From a checkpoint of a small mixture-of-experts model trained on Wikipedia: 2 picks a token, 7242 steps.
Below are experts of layer 5 (counted from 0) of a mixture-of-experts language model. Rows are named router (the router's row for the expert), gate (a neuron's input weights, with its number), up (a neuron's input weights, with its number), down (a neuron's output weights, with its number) and show model dimensions 0-255. Each number is 200 + 40 x the weight over its row's rms, rounded and kept within 0 to 999.
After each expert's rows: a language model's description of what the expert responds to; "comes before" lists some tokens at least twice as common just after its tokens as in all text. This comes from a sample of Wikipedia text that the model never trained on. Tokens count by the router's weight.

# expert 18
router,110,216,213,180,169,178,208,160,156,164,168,142,187,200,230,188,234,223,199,218,215,209,239,87,246,207,202,159,242,154,247,192,205,270,233,223,186,181,150,209,222,150,155,234,182,216,198,211,236,181,258,232,197,196,212,252,245,210,204,215,182,260,198,195,186,239,165,244,99,81,187,236,192,151,148,223,138,194,220,240,233,218,165,252,151,163,138,156,230,231,172,202,171,252,165,252,231,178,114,205,194,221,233,168,181,221,220,235,204,234,154,248,274,177,207,135,131,134,163,224,319,182,202,188,162,155,189,205,205,204,186,174,191,191,172,221,215,212,193,174,196,281,210,240,250,178,166,187,123,260,131,281,291,185,210,144,132,189,181,153,262,189,190,167,216,197,235,187,158,137,177,258,317,213,188,201,275,157,200,199,187,187,113,134,214,254,187,207,136,245,199,201,287,189,160,214,152,228,250,205,192,158,181,212,196,223,151,190,275,224,178,174,153,178,159,210,168,214,174,187,202,203,198,187,150,264,196,206,250,113,156,243,211,189,198,185,182,232,248,236,213,286,170,190,128,210,209,193,214,171,289,211,158,201,249,195
gate0,233,235,176,225,222,222,197,141,188,215,210,288,216,258,234,159,171,95,241,231,207,200,241,141,229,207,225,135,243,151,143,165,236,247,144,209,241,224,163,287,162,185,196,197,204,240,170,174,258,210,197,265,269,202,180,211,192,220,139,246,174,219,143,154,118,177,159,183,221,143,184,114,140,148,135,269,191,149,165,237,151,153,254,225,265,196,186,206,160,201,231,228,225,142,262,199,187,145,173,212,237,184,201,232,136,239,232,200,244,212,260,233,222,146,252,245,167,180,251,233,196,221,193,244,192,255,181,164,145,161,163,232,214,185,308,169,154,231,179,128,238,249,164,227,273,185,210,183,174,228,180,238,165,244,256,198,187,175,229,123,187,183,162,226,188,191,200,158,189,158,181,170,174,189,133,210,234,268,232,161,103,214,226,229,201,139,199,138,192,258,184,237,189,211,148,137,199,252,219,149,243,230,247,145,182,173,172,280,160,225,144,227,177,223,117,242,203,155,254,207,194,228,242,231,268,201,192,214,183,184,239,226,270,181,189,199,189,227,226,198,163,180,166,226,242,172,247,206,218,230,168,213,286,181,277,144
up0,191,233,161,200,184,319,214,168,246,237,207,167,235,183,206,172,217,209,265,202,121,162,165,164,277,263,176,286,158,145,240,217,202,151,126,144,234,192,252,181,114,220,254,217,228,238,215,227,212,248,159,217,190,139,159,302,172,224,135,259,209,218,221,173,240,137,197,194,138,242,260,187,191,163,154,255,156,188,190,217,259,246,202,185,117,143,180,167,154,212,197,165,67,161,232,254,224,249,199,179,227,302,188,258,224,168,161,90,155,211,248,184,161,200,220,178,227,175,248,239,188,210,167,201,157,272,206,200,212,102,243,259,198,216,269,180,207,237,203,195,176,212,161,171,204,218,206,223,188,125,226,193,137,183,229,243,220,175,233,157,276,214,171,230,197,194,147,164,189,168,186,208,251,183,130,195,185,167,215,186,177,154,149,195,166,189,158,236,176,245,209,214,262,232,181,217,181,122,212,204,177,228,252,234,224,201,186,204,188,207,165,241,199,198,190,144,294,208,180,256,179,220,233,166,197,206,188,184,262,205,187,173,207,271,134,228,224,232,310,171,205,181,265,162,205,224,223,244,160,170,211,234,220,211,179,209
down0,279,164,310,226,231,175,271,244,178,188,200,128,248,180,242,160,219,220,190,164,177,236,194,145,203,169,191,243,219,199,183,213,199,197,164,158,259,145,192,187,173,198,171,194,213,219,194,262,188,206,185,239,213,232,229,194,182,199,232,157,231,180,233,178,156,274,261,156,197,282,245,255,190,164,96,134,210,136,176,115,110,246,202,256,183,203,203,214,208,157,195,236,159,172,230,186,219,217,173,281,185,139,234,169,187,159,191,178,219,170,156,224,186,224,160,220,234,176,233,210,169,200,265,229,166,171,177,211,222,255,189,215,177,276,175,202,184,208,128,182,187,152,257,199,196,203,195,120,233,212,256,197,199,305,170,216,222,191,219,218,224,186,201,231,248,230,233,145,306,221,249,214,142,182,234,174,192,176,138,184,168,181,204,187,208,163,215,157,182,216,101,207,115,193,153,238,162,241,152,156,123,177,186,158,189,176,226,163,147,198,184,190,158,155,231,196,151,196,248,102,230,308,183,155,207,123,224,153,141,190,155,297,226,226,201,141,228,145,235,245,117,192,195,207,206,141,241,250,231,235,266,143,192,202,229,180
Description: Word-final letter pieces. Short endings inside names and rare words, especially y, ay, ed, ry, as in Irsay, LaFayette, katydids, aerodynamic.
comes before: ", ", ". ", ".", "-", "; ", "\" "

# expert 19
router,187,256,277,160,231,193,201,205,234,176,230,188,177,82,183,279,189,243,236,210,198,190,206,168,237,220,182,210,249,188,209,200,198,229,170,172,203,192,198,191,182,241,175,211,245,245,169,226,273,224,176,187,242,161,228,280,222,241,261,183,168,250,197,174,125,200,268,182,133,167,157,259,283,216,179,267,136,196,167,215,278,204,222,147,153,129,133,145,236,231,178,206,192,215,187,239,200,206,153,154,230,259,191,246,179,219,145,176,193,201,194,169,202,174,157,155,230,225,227,280,225,187,241,227,184,138,205,271,231,208,190,246,186,199,254,292,144,165,181,189,153,210,192,172,224,212,161,241,201,277,168,207,168,187,247,174,124,236,243,191,217,190,150,243,157,261,330,206,183,217,220,242,139,262,204,213,264,159,205,159,216,226,171,139,231,246,187,138,184,213,229,205,221,179,164,175,162,163,268,212,137,210,204,236,156,211,181,186,210,230,211,229,102,210,145,181,250,214,177,140,249,205,134,124,164,268,160,240,251,193,155,223,223,180,242,238,252,207,207,219,287,186,141,288,132,217,218,128,215,210,195,216,176,144,175,237
gate0,254,196,229,187,131,157,155,144,241,193,180,218,215,155,203,220,232,152,150,201,194,141,191,232,183,235,232,272,228,171,117,146,204,217,175,131,164,200,209,198,168,222,189,167,157,146,184,147,138,263,252,219,138,189,149,140,263,146,172,210,214,168,152,180,174,167,226,191,183,231,190,235,185,138,146,165,210,225,218,154,150,278,248,146,229,140,205,242,163,198,235,246,154,232,223,231,281,213,144,172,295,219,199,214,272,181,186,166,126,178,252,167,280,240,202,163,223,214,206,172,219,141,152,208,159,290,198,253,88,181,229,138,258,203,229,158,209,217,150,205,163,75,182,276,175,208,199,180,208,218,197,122,226,162,220,205,206,224,172,191,274,203,205,139,261,222,279,206,202,131,149,196,231,284,153,158,161,171,250,200,166,234,195,167,179,171,188,182,255,223,210,145,206,277,82,174,203,241,200,186,208,174,211,134,155,237,214,250,164,177,207,186,256,181,211,200,175,209,163,185,207,191,249,203,175,171,195,234,206,222,162,226,202,252,206,219,288,236,211,194,202,180,227,195,212,248,239,230,256,173,174,141,190,176,150,193
up0,218,260,229,264,190,193,193,122,200,225,181,216,280,178,195,223,250,199,195,185,172,209,242,223,177,248,300,260,209,188,197,268,257,164,130,183,309,213,228,162,147,136,155,149,209,266,230,241,203,153,212,193,235,211,151,243,206,261,166,192,176,139,206,196,123,218,177,170,180,115,155,189,259,127,188,214,134,190,202,148,184,186,187,213,201,146,236,142,211,168,186,130,171,237,186,215,191,158,179,186,162,239,230,300,199,80,212,101,229,157,164,196,211,144,207,132,242,160,216,219,270,230,238,206,172,173,233,127,195,246,243,126,188,223,220,218,155,189,185,266,219,187,192,215,117,161,236,245,215,135,226,128,183,205,286,260,186,217,124,151,225,145,179,240,237,257,198,234,140,224,188,206,209,240,218,189,143,182,211,143,187,195,219,225,211,164,201,193,187,254,179,234,175,207,222,195,219,149,263,268,210,185,199,156,179,209,186,153,208,210,275,169,156,191,216,164,195,207,149,229,195,179,271,170,122,139,210,212,222,181,184,236,199,163,235,221,235,173,149,261,160,235,226,198,176,144,271,196,163,194,239,230,242,235,178,237
down0,249,218,272,208,173,172,207,257,294,179,103,138,188,239,178,179,205,222,193,134,192,179,166,212,194,159,196,137,173,275,240,184,217,217,211,201,168,238,229,211,246,177,287,202,219,161,204,236,187,149,211,213,245,185,238,197,177,195,210,183,222,209,202,231,218,244,149,193,195,216,203,191,205,279,157,245,218,215,178,177,226,181,170,225,174,284,135,209,221,225,207,144,181,139,185,117,214,204,181,230,183,196,214,172,200,209,173,281,242,182,105,242,169,208,126,226,254,194,171,259,155,193,270,202,281,210,170,247,245,170,102,156,250,183,152,179,209,234,249,213,290,256,135,162,238,213,175,258,284,206,143,168,182,198,188,148,191,220,282,173,165,250,184,147,181,139,154,222,216,192,221,237,164,156,206,211,221,207,180,238,170,117,190,191,191,162,263,257,235,257,140,203,246,213,204,157,192,229,133,187,174,218,218,307,213,175,181,226,158,267,105,296,207,248,243,258,250,223,218,267,209,276,154,232,202,249,177,229,180,223,274,204,226,201,208,197,201,228,200,273,242,207,243,228,242,134,214,178,238,190,208,230,248,203,181,164
Description: Sentence and heading ends. Sentence-final periods before line breaks, closing == heading markers, and table row breaks, plus occasional adjectives like married, home, important.
comes before: "\n\n", "\n", "- ", "role ", "life", "life "

# expert 12
router,219,188,266,217,219,194,194,150,168,203,189,148,173,180,238,212,243,243,231,237,226,209,213,230,237,200,217,208,201,205,216,194,265,267,224,202,178,171,165,206,187,128,208,229,265,246,186,237,218,135,177,219,178,221,245,206,237,234,215,198,189,219,156,208,153,193,307,212,203,132,186,246,183,153,175,235,159,162,226,210,217,164,175,122,117,216,182,109,279,213,204,245,224,266,160,229,192,189,134,211,268,221,221,218,178,220,115,245,219,213,175,231,192,216,204,144,194,172,164,302,267,206,203,183,203,119,219,200,216,189,175,275,245,171,207,209,147,140,142,142,189,204,177,193,248,214,126,212,207,219,218,187,188,138,227,194,85,243,231,181,221,174,119,211,209,226,270,100,239,133,158,209,226,210,237,227,238,151,256,150,234,298,109,158,193,182,194,215,144,228,221,224,194,167,117,195,195,221,253,206,122,200,168,264,193,199,197,209,223,207,217,147,159,211,173,168,218,213,208,187,213,255,132,210,132,196,139,219,202,191,164,290,234,205,273,219,257,234,247,211,235,190,168,223,167,241,257,127,212,170,236,309,198,156,229,183
gate0,203,170,187,202,123,287,221,228,141,198,186,156,277,118,151,182,161,236,234,222,173,181,202,175,214,190,174,247,226,105,141,224,162,239,245,246,235,211,176,106,178,197,209,172,196,125,194,199,204,218,158,172,146,180,178,246,232,196,168,172,174,250,277,201,206,184,165,174,232,262,157,130,210,185,175,237,206,171,178,208,190,202,221,231,195,189,190,209,166,258,242,249,214,200,129,206,180,168,185,214,241,192,189,204,205,189,190,185,208,193,233,212,119,237,156,181,233,215,199,121,193,179,227,152,157,259,158,165,142,231,168,298,118,122,300,113,158,217,242,226,194,233,188,224,223,213,176,235,235,158,190,145,206,241,234,301,249,198,216,180,262,187,151,280,244,293,214,230,197,211,172,239,266,212,218,245,159,151,218,186,174,147,146,172,245,282,205,167,223,208,178,186,269,250,232,155,127,241,142,90,178,193,212,194,237,221,244,158,196,188,216,233,180,199,261,126,210,192,197,140,249,249,255,153,198,185,162,234,136,177,180,241,189,272,254,196,145,232,189,187,226,147,158,160,205,216,238,257,210,202,172,167,192,157,173,214
up0,225,279,236,201,134,127,192,182,209,155,183,247,175,243,146,162,222,212,192,238,177,138,149,221,203,177,181,203,131,175,124,198,231,236,177,168,230,140,165,203,202,198,179,204,179,251,185,229,280,180,261,151,225,199,200,273,158,206,137,163,204,207,191,238,202,111,235,152,143,153,165,269,201,212,198,151,125,198,183,185,223,169,232,156,192,159,155,141,243,198,154,169,263,165,220,202,215,137,210,216,195,181,227,191,193,261,193,232,197,219,214,199,205,234,144,228,160,217,151,199,180,249,205,217,188,191,240,269,171,118,184,151,181,226,136,236,266,87,119,203,184,143,137,207,151,190,138,219,203,193,240,267,209,175,199,118,167,230,218,213,138,161,185,197,202,164,247,166,269,184,182,167,219,205,143,227,188,303,192,244,268,235,280,271,246,147,192,284,263,123,243,217,174,138,137,189,216,169,271,268,199,264,172,185,201,229,122,180,240,229,193,242,166,226,189,261,240,196,185,235,205,147,170,222,239,200,158,164,167,203,224,166,225,190,164,170,250,163,215,256,203,232,226,226,165,196,178,186,229,218,256,146,173,247,268,180
down0,129,236,188,225,131,179,171,245,129,229,156,213,194,149,232,137,222,240,222,198,160,141,184,194,270,227,141,171,260,138,162,233,262,263,207,130,191,124,176,152,130,191,193,146,189,192,230,230,245,200,226,194,213,204,225,268,207,204,156,305,123,177,133,184,231,181,227,152,276,264,171,165,233,217,177,197,157,165,154,200,169,192,226,217,216,113,140,154,235,172,181,250,207,208,180,161,238,274,177,193,222,180,170,166,229,192,154,199,210,215,195,194,185,184,268,160,199,213,244,175,213,214,239,138,199,223,178,154,243,219,122,223,120,231,226,225,192,227,133,117,183,205,110,237,221,144,216,225,224,169,174,169,203,168,165,144,157,204,321,210,199,203,151,204,296,213,243,227,175,210,228,212,235,188,211,209,179,151,102,191,206,225,250,223,216,246,237,175,172,167,212,200,162,130,175,155,156,214,189,174,213,191,280,230,203,225,173,239,246,184,129,233,143,141,220,108,129,210,124,243,177,183,214,192,209,205,219,227,143,253,260,233,155,204,263,216,200,252,244,208,198,179,153,197,190,182,184,248,228,202,238,135,178,229,211,253
Description: Line breaks in lists. Single line breaks ending list items, table rows and infobox lines, often after semicolons, closing parentheses or periods.
comes before: "- ", "| ", "----", "Source", "Review ", "— "

# expert 38
router,273,201,206,201,217,179,234,149,226,143,225,176,275,220,212,179,209,206,170,237,207,237,195,193,256,220,167,181,195,204,206,186,224,266,236,191,237,256,171,206,200,208,159,272,239,216,134,209,216,188,271,164,187,195,215,220,261,170,258,230,169,277,170,189,166,127,191,173,181,177,157,213,189,178,172,165,199,193,186,253,243,159,234,237,155,239,189,163,204,252,167,210,263,245,199,234,137,195,178,236,223,172,202,191,151,210,159,234,181,219,155,197,253,238,178,123,155,209,168,246,271,169,164,119,186,142,269,203,222,202,219,270,233,158,177,193,187,262,178,190,244,282,194,193,243,172,184,202,236,217,119,253,109,139,198,135,132,185,201,191,233,211,233,189,201,192,197,247,179,135,171,260,175,185,202,257,202,192,260,180,206,261,144,199,265,274,159,152,228,233,183,151,173,179,213,131,148,195,188,210,156,192,196,265,169,174,184,171,346,221,224,142,162,197,119,209,245,182,273,144,184,267,211,164,189,221,241,211,223,168,131,249,206,163,239,187,234,245,197,194,226,189,184,237,69,222,200,254,221,194,288,274,210,204,295,248
gate0,50,250,174,231,215,192,256,179,145,150,183,200,225,171,203,222,197,245,190,171,225,165,190,181,156,209,196,249,264,165,174,213,230,220,165,170,135,119,162,273,195,199,233,252,79,203,264,124,161,193,191,239,226,216,212,229,115,183,209,214,234,159,199,175,161,194,239,127,180,211,154,138,198,187,218,231,271,195,219,303,179,260,174,168,234,228,216,103,237,207,144,216,206,177,199,171,196,153,197,216,197,220,155,150,198,151,202,237,215,196,191,215,227,175,121,235,204,247,223,207,251,257,166,185,168,253,169,181,181,165,265,183,154,216,214,207,131,259,169,162,253,195,186,158,206,229,151,183,172,275,164,145,142,191,156,173,206,221,203,252,234,223,234,182,263,189,145,283,162,198,103,180,226,184,253,264,259,179,263,183,198,200,226,256,198,234,211,158,191,245,149,161,230,193,237,160,193,105,218,130,294,172,233,233,128,211,137,187,263,126,191,249,174,199,210,181,194,172,257,227,196,222,164,189,165,208,182,229,164,159,173,197,213,181,139,183,253,209,180,176,192,246,196,248,170,248,230,143,179,172,228,181,249,213,162,226
up0,126,216,196,185,187,247,184,180,188,124,199,243,200,187,183,275,244,186,249,233,187,165,268,162,193,181,149,223,217,212,139,337,312,258,204,168,148,108,204,271,178,194,199,173,85,211,196,173,175,177,222,184,252,226,227,204,195,170,215,251,249,140,202,162,231,235,150,214,206,203,211,175,201,215,157,212,279,169,203,193,196,214,142,194,214,196,233,137,241,221,119,216,118,135,218,295,212,153,174,205,181,253,151,137,159,182,319,156,198,186,219,220,208,186,180,205,196,166,259,191,237,208,167,188,179,230,196,205,235,173,207,244,152,186,243,123,177,212,232,205,232,205,263,171,240,216,182,184,184,244,155,157,141,212,213,228,165,229,196,199,247,156,208,186,174,153,202,228,216,185,95,216,240,231,183,182,250,158,244,152,213,152,244,214,171,240,215,216,217,178,168,246,235,178,310,202,181,113,209,123,252,229,234,225,231,245,135,187,195,190,171,161,214,259,237,233,207,167,208,171,190,251,181,233,277,187,205,274,245,182,198,210,246,185,187,189,126,217,231,154,201,224,168,161,171,260,174,181,206,210,264,206,218,264,221,297
down0,136,212,208,174,198,228,266,237,201,194,241,212,103,186,128,203,209,210,130,167,158,297,158,202,195,167,178,255,187,191,113,198,235,257,187,115,183,203,196,261,148,227,216,179,181,153,172,240,297,205,195,161,247,201,175,173,157,202,225,231,265,175,140,242,203,216,158,184,192,187,194,141,231,227,180,147,202,226,262,181,160,317,209,261,223,239,248,189,179,152,137,138,199,159,182,226,189,192,152,251,190,199,216,224,105,221,267,177,257,205,185,144,173,158,250,172,229,229,237,234,229,177,207,196,176,174,174,223,229,193,226,182,217,222,264,188,203,237,200,231,222,188,181,121,164,160,198,205,149,215,211,199,227,209,179,242,213,255,251,194,170,233,257,203,204,217,234,168,166,214,227,187,173,191,105,187,204,155,192,219,137,183,187,161,244,168,187,177,213,215,180,149,267,287,202,254,192,193,141,195,153,106,242,228,245,244,204,95,186,251,246,175,183,203,113,249,189,180,205,128,207,181,257,188,195,255,233,239,177,120,196,275,187,167,207,245,289,173,243,121,209,146,169,261,226,199,221,215,235,170,124,232,158,176,193,270
Description: Final e-type suffixes. Word-ending pieces, mostly final e or o and endings like -ine, -one, -ane, -ge, as in siege, footbridge, Lausanne.
comes before: ", ", ". ", "-", ".", "\" ", "'"

# expert 23
router,213,194,210,201,226,173,190,175,177,171,126,195,213,209,242,250,206,192,206,202,217,182,216,202,174,186,214,179,200,185,156,200,199,189,208,272,210,188,187,199,143,155,190,229,245,256,192,202,237,240,187,240,117,240,263,224,157,163,219,212,196,210,166,168,167,174,234,213,166,167,184,297,238,138,153,241,166,204,220,216,212,177,167,148,190,122,197,152,197,224,237,241,212,282,78,218,186,267,210,208,234,242,185,243,207,149,192,250,232,170,207,241,296,133,166,155,181,149,139,254,296,199,198,205,138,104,201,204,193,194,171,239,225,184,203,302,158,158,186,182,204,198,123,246,219,212,175,208,189,280,174,194,246,79,150,112,223,220,194,255,321,181,172,236,222,183,208,149,230,126,185,201,206,166,202,317,200,177,185,180,185,285,218,118,205,201,200,144,174,194,252,217,161,178,206,185,191,226,264,207,185,227,207,284,182,187,140,200,233,224,127,166,171,160,236,236,228,232,234,201,204,257,144,204,156,244,152,182,223,186,174,224,224,187,252,203,197,191,216,220,213,230,166,215,145,225,268,203,186,187,264,229,201,172,275,304
gate0,209,244,254,163,119,118,173,141,205,262,190,115,204,260,147,212,200,203,232,248,161,182,173,209,196,227,223,232,237,162,221,178,176,127,173,284,194,198,259,244,180,204,202,161,160,162,147,175,187,269,226,165,175,225,274,234,225,131,213,229,196,164,122,183,158,204,263,194,188,233,167,123,237,188,122,158,198,146,171,204,211,257,199,242,176,77,200,179,226,153,193,303,242,176,260,189,155,186,193,169,261,186,121,253,152,140,183,242,197,187,148,216,187,174,308,197,224,226,181,215,228,299,211,183,164,233,191,207,179,205,171,228,213,214,216,223,186,178,177,194,186,220,243,199,197,197,195,217,169,180,207,210,211,169,203,224,245,274,160,250,243,201,177,183,204,260,216,173,135,208,230,193,198,161,251,215,173,151,221,234,194,205,257,240,249,195,178,199,244,152,211,228,193,232,231,189,242,190,182,141,229,269,171,223,140,125,213,272,296,230,126,181,108,152,247,218,124,210,179,237,239,124,198,223,147,215,147,198,134,227,189,191,191,233,132,249,212,205,179,225,248,130,266,170,215,205,200,202,182,260,188,196,157,274,197,236
up0,238,189,162,263,141,218,179,143,215,212,205,176,151,206,111,163,199,142,241,210,215,177,204,148,222,160,234,176,215,224,253,147,205,181,172,321,201,195,257,214,188,198,175,216,116,200,154,195,76,247,214,182,279,285,201,179,191,215,177,221,197,207,192,209,157,188,238,195,191,271,199,161,225,213,123,188,168,190,218,269,221,170,214,222,211,160,166,185,184,142,227,241,243,199,222,152,191,163,219,207,255,188,128,261,255,216,220,221,168,176,160,223,161,161,252,138,181,215,197,173,275,236,221,181,156,229,203,204,199,193,175,194,159,180,184,305,192,235,146,202,196,181,210,207,242,198,190,234,304,253,87,173,224,195,190,224,263,175,186,206,181,295,155,195,167,274,257,221,175,241,262,210,176,173,215,226,211,207,243,165,181,229,251,198,225,187,121,239,244,215,227,233,214,241,258,172,164,216,224,129,199,255,237,210,139,185,223,252,211,166,179,186,128,157,187,158,162,225,187,188,225,175,155,243,194,255,150,264,167,244,202,150,200,200,98,215,219,212,139,169,147,217,303,138,142,178,218,279,204,208,151,239,195,240,125,216
down0,262,155,148,219,269,85,174,119,220,245,195,225,195,128,256,194,144,195,153,213,193,264,152,216,153,222,215,169,282,235,289,274,203,227,157,274,183,182,214,240,231,237,188,231,275,255,208,159,202,162,237,66,227,213,212,122,176,219,178,190,182,185,213,215,190,128,167,217,238,244,194,153,197,211,214,236,213,141,233,239,188,218,119,234,268,210,277,238,173,154,180,229,209,259,144,145,164,130,209,222,201,186,165,177,225,192,205,253,210,244,220,221,166,213,196,156,191,259,154,208,163,146,260,243,242,204,239,161,212,238,220,194,169,199,165,103,268,158,161,242,282,211,258,217,158,181,218,231,185,207,187,208,254,256,244,171,210,199,196,229,248,156,184,147,262,215,143,120,196,208,260,221,185,181,160,198,225,200,185,215,230,191,200,198,123,139,224,197,242,288,262,244,231,183,217,221,202,178,258,222,135,180,206,186,196,226,250,200,167,195,255,203,231,171,236,238,182,252,180,216,146,201,121,218,232,223,245,242,291,199,224,194,198,199,193,199,237,192,201,238,129,278,248,203,239,191,166,236,168,218,195,187,195,254,179,207
Description: Section breaks, sentence ends. Line breaks around wiki section headings like ==History== and sentence-ending periods, often after quotes or brackets.
comes before: "==", "The ", "In ", "===", "== ", "=== "

# expert 39
router,145,250,221,155,288,138,178,163,187,149,151,179,174,191,250,207,229,186,248,230,216,121,255,193,211,234,158,225,257,187,218,144,198,209,194,205,170,115,154,233,142,143,201,199,210,192,125,182,200,140,225,304,201,196,238,235,239,181,207,243,134,205,191,156,208,189,176,252,210,133,138,246,228,198,116,187,112,203,248,208,196,153,240,139,202,231,176,189,230,206,217,192,147,279,206,234,198,244,157,188,198,237,156,219,155,164,169,194,233,136,244,202,274,276,173,163,156,129,209,237,192,169,204,146,131,183,200,204,177,268,220,213,226,186,221,193,129,183,195,158,198,298,167,241,156,271,209,222,190,216,177,201,237,167,183,190,183,283,188,177,236,162,218,210,148,150,218,153,244,191,186,230,204,191,214,234,242,141,273,175,201,260,187,151,270,220,134,109,140,148,206,241,215,160,161,109,138,259,232,205,164,259,190,230,198,147,202,214,259,248,186,158,209,145,181,195,244,240,247,213,250,184,214,176,159,280,181,218,286,193,158,192,262,197,192,223,226,212,242,149,251,195,229,251,163,259,231,195,208,203,208,184,192,201,182,277
gate0,289,201,249,238,256,216,253,154,275,211,211,141,200,171,181,273,115,191,213,221,204,189,200,198,252,222,200,226,203,206,147,212,234,207,152,267,214,165,219,209,256,224,200,218,194,245,140,228,159,189,148,206,250,231,224,193,198,223,249,152,210,268,238,272,261,207,301,206,182,217,184,215,218,165,212,151,170,182,153,173,210,281,142,223,263,174,205,210,226,287,152,134,198,230,184,188,162,238,212,159,245,157,246,215,177,251,214,282,218,132,159,182,252,217,242,203,176,218,272,177,206,156,188,262,150,263,237,182,160,212,181,229,269,247,217,211,177,220,240,223,228,205,247,157,180,239,192,188,220,177,233,149,180,177,143,142,229,198,207,182,198,159,174,174,348,170,275,212,220,209,184,260,119,155,165,148,194,210,239,270,245,155,191,197,214,138,213,199,243,195,185,214,240,190,251,196,227,206,207,164,129,166,178,208,180,116,223,153,220,182,207,172,227,221,176,272,183,107,166,213,234,222,142,123,161,121,172,237,227,134,251,245,235,268,239,233,145,188,248,229,190,215,138,225,178,170,151,252,210,184,187,200,260,211,188,154
up0,247,203,178,157,226,179,219,176,162,236,205,261,150,216,176,218,175,200,202,139,188,275,186,180,250,227,199,244,210,202,158,191,146,146,100,146,179,241,138,202,213,234,310,178,280,206,213,143,183,197,159,169,155,268,229,205,270,178,231,207,258,243,226,245,272,225,217,191,182,123,281,224,207,161,237,132,249,205,218,203,190,300,209,236,201,195,164,163,165,140,165,195,281,212,218,164,292,163,217,182,328,212,169,200,185,171,185,235,214,170,206,177,220,154,224,115,177,127,172,250,181,267,194,279,197,192,254,239,234,228,295,220,222,180,247,178,237,193,253,172,107,184,233,219,251,162,212,184,158,184,201,184,190,250,145,163,277,258,163,213,243,89,221,231,208,210,210,189,191,177,194,223,188,169,152,192,209,256,234,221,162,175,180,172,110,268,189,192,194,162,198,158,219,211,241,192,172,191,195,256,184,185,194,221,219,206,273,196,169,135,180,208,225,209,163,197,235,149,235,201,161,180,179,167,239,139,152,201,221,187,201,241,169,209,222,240,237,250,272,239,233,240,197,232,225,230,161,203,146,202,209,111,242,236,208,146
down0,173,158,200,240,216,223,223,223,183,222,266,222,207,201,237,144,206,72,212,226,258,157,93,172,251,185,154,223,196,220,288,187,210,215,212,253,176,234,181,266,181,244,218,202,197,165,229,204,270,219,229,242,206,228,161,243,266,212,225,211,214,201,163,154,103,227,156,204,204,270,164,187,276,216,163,221,217,233,137,155,220,212,220,208,176,173,259,192,190,236,267,252,260,167,233,236,149,154,201,260,192,229,215,269,222,205,166,162,224,210,208,211,126,237,197,173,161,151,158,131,170,268,198,174,242,147,233,231,168,170,134,169,182,209,128,184,223,243,141,220,235,177,150,210,153,190,151,238,238,181,212,236,224,183,250,203,261,190,241,123,214,189,258,179,213,213,166,162,118,148,244,153,238,209,198,208,207,185,163,132,218,158,250,204,154,223,174,216,178,229,181,172,132,240,219,226,223,161,215,247,253,238,191,220,161,202,175,180,187,222,189,280,230,152,228,186,238,239,287,218,154,310,197,232,167,222,228,175,233,245,221,132,265,151,132,157,190,226,169,335,241,186,258,169,222,176,219,197,144,233,178,194,215,179,234,259
Description: Quantifiers and "with". Number words and quantifiers before plural nouns, plus the preposition with, e.g. two stages, several, many, all of, met with.
comes before: "the ", "of ", "a ", "years ", "other ", "than "